Experts of a small language model.
Size: width 256, vocabulary 2048.
Experts: 2 picks a token, a softmax router.
Below are experts of layer 6 (counted from 0) of a mixture-of-experts language model. Rows are named up (a neuron's input weights, with its number), down (a neuron's output weights, with its number) and show model dimensions 0-255. Each number is 500 + 40 x the weight over its row's rms, rounded and kept within 0 to 999. Numbers have three digits each.
Before each expert's rows: a language model's description of what the expert responds to. This comes from a sample of Wikipedia text that the model never trained on.

# expert 31
It responds to: Name-initial capitals, article a. Single capital letters F, W, G, A beginning surnames and titles, often after a first name in tables, plus the article a.
up2:466489441542588443519464496461470520494482565411518481559532454553460488557513522488554545527564491560490464495513474477512487525529453488463493530477476501549530415442443530502594518531413458558511474537489516472492496506478474505472520454458565531546516484567480564475560501515523582494518444479493446441506498484519518531498510454577494482486503455578479473448526462498506520558442522565489523474485508516553590506488465452568498497537515450535510489560499495534550513394515488557527501568419476476437514524513501423497589480498582480494530494476540539570493445514522534470537461523464584444494463549515430480495503495526471392490434546408493519498513467453532519477432537458455510515472497467514541489484511516478496582454584471449517460423528490501486518515520451
down2:448544500511510545572434444522454545509521450425559503498535463535465462489564458430491490475495474518495525504494473565535407478443477555491512440448495557561489533525502468504503561483509478501582529451533523461495446576511498540495457510397477499522489529458434566592537488543518525571545517487470478569552488505410559457468467479456467470531447491464462500570473455454470530518508489483552533512451483455445512520477538465530511533553403609536537459552544552491462465488448447519537485558477564537450528449406469464458487515480531503516461497492490484474493594484541503521449453566472469506496549560454548507536530543474529544473460483531502501467445542453512502461516553490458502585454493524518474528499424451485481526519557574513497516494516554470466527465483515

# expert 0
It responds to: Infobox field labels. First tokens of field names and line breaks in infobox-style key–value lists, such as Date of birth, Position, Genre, ft.
up2:509465539482544513497506526553612432485551503538493448492502457497457483518521439514493433570589418503493427455452474511524531546536489429499515543472501512524463561511490499481484491425537496452545458568461496463547538498507547541495505586493536544520494446457491472466485530508538485552518420519481475488469481512537526583539557450417483416494451522486503424430565482451519527471501462521471605489480510448452441464511461517577493456460521559506554534549554572534504523511506513518467476463483538507454485468507484540463455486558459441523434477586490532486505527473509515589467475484473490489486446521490518493463482510530526498494517544501478614512446482451409475494450499514456490530474498510451506444604537576477547539477489504440430489521490469488516552443532563
down2:515461505471538564475473550458520508460468471466499514491534499578487513608459429497434472518506558478503586477465557465445521444559529560532485474532506527492464528475483516479481493599481488467471554497535511488490509479365478483513495452532545505455491579486456499435521395463523471444566505518489490472476557534479494566527561539526506524546543441516437470496414451473528524540495512475564496455476482538494525478526522482480515513471453489513587535534454465522496500434457557475482503541457523407544465517509605520505516520482415522470560461488459504558495515505504446472530520505481532554504479518504551452540505571495482507505453543511544539465502502500536500419458508449399463480487497444528461589473565408505475533535467430505542530497558501535572453509514452

# expert 19
It responds to: Names and accented letters. Accented letters (ö, å, é) in European names, plus common name openings like John, Bar, Car, David in lists and tables.
up3:500514471530482490489444433526495474433453599493523486588446469430466488532503480479595520473556469494529434474537505488479477514554457420502504446492499568491522440477552553483470469532373486483548554474504553420461529520516590516500528523494493587551515484543515520481489450517519544489531467478424420564486453468484501523468640447507471456489519467520541465494515515472437474472494579453529445488389458479517493475458456486533548523486456454562523449448521514556522544511509529543509554502522511584549447523500412469495540481494544478448463536490523430524501468469500529515534508552444549472508542480531436502465482555498492531453519516568483560490520487446558477553484507464478497504505491514525503551487517440459475464518507497503492562437506427473522566459499495
down3:554539471550486558493490489404545535407479552541434522435440584417463517516548481488517466533535452512455474424463521528557501524496516506474490507491462503516460518495553536472496490460475493508547573462503505469555512480559526437458547426471434491475568532503524512537509431453497496495470467541567503506430452562476555480532551559493443522478469567537371524509554465608423462495467475502458511448515464548535524470481500482525531496521493583481472515487487486467508528561393519498530499472488536496523440557511448522562527439510554500514526549543502470487532537506514562485483508478492512495461519458463477445546547517541530531510431512502510566462544514497447510537505497507432491518530501464446534476403532458495436509540515539468509464472572587527489476418451490

# expert 20
It responds to: Line breaks, section headings. Line breaks and == heading markers in Wikipedia section titles, such as ==See also==, ===Coaching, and breaks between list items.
up7:519507514447547502620463491480491497519540512574443526530524497516505540542545502463514573588518491539432496505470493524483455514577447498487499393496511469472516469528521456496547505484477567578446492450519452483531586520527541536527516491468519568468451531542525517536446480516416537482515495465497560446492459496475478462396498559525558538518463497515504538478545492517460530461487524397466543494457492445463537534455587488477504451529424481448415540517500515577552593413484505503520534473402466487485517463491505506467523490475517529495497447540484491497492542532514486507457469498423493546502504486560479523499478557459434558579460478514507543436495494493567527512503522472459436488574509468499557512510400528512510487508497419429436556556495479479518517523436485
down7:513538580485458500453508534455500461514471462493503502547505555490464518504492479520513517525502454446491526538528487549456494531414561525508524485505500473474573527461443542559481558625485455519512486465553491469462415517542497452477431481513523529504499500435483513506560514521507450438526462506534560517519521594451521538475466538512499486491496493537426563559423424441520479486474501500543517478522521557510552495487557449547452504515485510471549433507529441454530510479477540438502486481532494492511521518521577493483570418496567455485513446354487468512422565494525575546493463462501549542551488483426513475558506504467510502502604475502532446449489550489455509534514513490569544479469536536530477413497452477499524538532561446544427573447507427540493458452500512

# expert 3
It responds to: Table row endings. Line breaks ending markdown table rows, separator rows, and header words in stats or review tables, such as Total, Notes, Apps.
up6:495526493516471449496503478585473504473452512507446532510510520549481473542519454509501486483526529491458482477504555442482520489466526521477519516518502599467448556577530501511489463466469567514501509433447528587524495483466552495481477442427510575475487474487517520518518485496487492566447457477530502453419504570521463460535491456514456533534527492504579520544550514560528496492494523509469492538467396405525513521541496598470405527453533467521552479466520495605486501532445578480495498534503485504498552510406488522586541485511484461527482510500547519446500517558544539528520422524448462457568454515485551563524483462429468508583511477443451598522464518559425527481516489455485496463493481476594518532530470536490506580467512549516432451418495481445525481499487416
down6:443535468455489483507498507490439488534521471469535549471465507468526485443544521538508564484475442495579490535547522429524561540473478476487511502483511515468560443462459544526532482537565496476424493512543450558454540490528437456533510571570492471536492482474513425497441496518551560504457496537414523500591516453561449560494496537550425576426505475448539474513521558556522482546526455463583443482462554485460522522533472469554516527582542504461445507557510472447518508502529492571512507490448531464492592491485459504515480502546510479449479596447496591435500498491477557486536504491496539485458558501506512478469513511460450559445468497510507432513585511455526469525452520444430480452514505548497444561512429428511435512449472469452474504560577502497550479512526470

# expert 6
It responds to: Pronouns and copulas. Subject pronouns and auxiliary verbs in biographical prose, such as he, She, was, is, also, his, often right after a comma or period.
up2:516577529479523472472496413488479541472489489447526531485482412486569456527468550457485555431522531580539535515438464447543482503491513531490515506495489492450519495478558524530531501534500540500587461499405477511519488493457514474481544558514527584489464434442556515562505521518475499450536454482488490445554572435526477558505416525547439487584475567550481485520531550499486527510487499508480419502448487453447506484527512528511503462478453427512486515484440485519493462484439448455439476571505523540543424563582537499536467516439558525495501489423466540474494483497574520555621509488559503523548454515478472478542544502551526495529502498478503554496489454550465502562470510518488443496497492491459451508520472439547441489524414485473434470475464451523632469541512504
down2:512470516531515553502544509494483525580465548501457492541554524483418464560541470482500447528497491500489581474495555552549466485600450439449474538487527547489392508549441506505503455534569483543481538446428526499448444566480561592485501529556483423505500481587509510496510559521604564530496476470432632451485469496504468506468441508576515526483461495506479480458537498524530451542505553478487543465500507525415498499455509522490482569538531498420484473508495520548518463512505460510571497427493468542543443491538486492537495552463542531456438535570457553468524500502518478511538522508528468465423488496488504449484572448469446515492440455507451465496513492533472520452549498466444492486494482471499460534519439455495489432543497548467509457493524512566499551516425426

# expert 8
It responds to: Early word pieces. First or second pieces of words split after a space, often a single letter or prefix, such as f-illed, E-mpire, out-re-ach, s-ou-thern.
up1:543502542545519495520511506505562498504488497538404573564446598619419520489462485530526464487498473478464500498466563530554456478479510489509525444499497534485476509430515510473492541522459523463538383474434544544492510459516546496516449503521567565413487471462505469518515522499509519502505482561430464494451480517487482494467525509466479504507430532545519503496541532492539496535613534485467525464534450513500485459538487479476436514516415437526499522509492503580507504472491496475525467466510457511476481536479547481544541600482442510503534489537430560530513435505494506516500479489503532500533474508469561462523490524492468559538532542418440439523469524441468605421472537450512513463594438464389535570493488591468524493486533485489479460446499499482472508467490381
down1:563519551498487471420514466485496534569586460521416543522555525501498538559501478493491569447504482434423463446500512571536472418545536501528444466504456499503517462386596520526476528482476399448469540500593505524421480459511475487488498515466524464523501397568526503480527448572483458536472465541539526498457547506540490481513500561475577421534470469548519500507555499534552505445519497497496430497490482522512487505478483555508424597525577506509451501525433522557519508523492480490549485458586412491525441505510427508538558591471443455467531487465510483444514488450458573493479477514476503526525543471484500513491513494520546469549540462525537544519459447504464487509519479534505490570554554544546511472487486453485579484508503541518493504450469451493510473483455470

# expert 2
It responds to: Mid-word Latinate fragments. Lowercase inner fragments of longer words, often Latinate or technical, such as recip-i-ents, via-b-ility, inst-all-ed, correl-ation.
up3:547437452413579448490461484585450516510513536456536558440505503490444469475458466449576491556495514476451416457501466503463553518450562518458541566535551488439465473480518539517423590483461448519482481574475499573450466488500553561466501469516498432523523535498584482517539480534451477480527503573449495499465461537509430509535499484511498555547474520480529504516525521501540554555487497563526478558573473536529450479544528513528520517487499526506529494506460507507554537501490552499476522547499426522481487518464544561448533563538511491523375474508493360496500437482505516586452481577498461509469430539539564505490539480518517540458521509561529524482505508478487443422490555430527488508471460461486516476541505519547494490461474501513503500479489412448472542430543516
down3:459442553515551508531467480412472483500440481558507500409459483549516552433555569486468529513510468559523545549479562509505490446477580501488469425481456562552488502535468509505511574408496473510421478399468509430548487552465438499516466573505437508478457505445502538452474483525460427572478472481490451467517482536494545533460479540520460530512568508530503466545456522512498467478519514531545502540485496486506557516488496445430572408478488571573427490502484500537552485458522516535497509469569514478491524505503562509518505536508528439549484443503535444432535527496561433493542507456510560571450544498514476485523481548558520542540490501527422477484498456505511439486534464489559524515496514471481505519515461528565568457442462478433518517459577434575570480495540479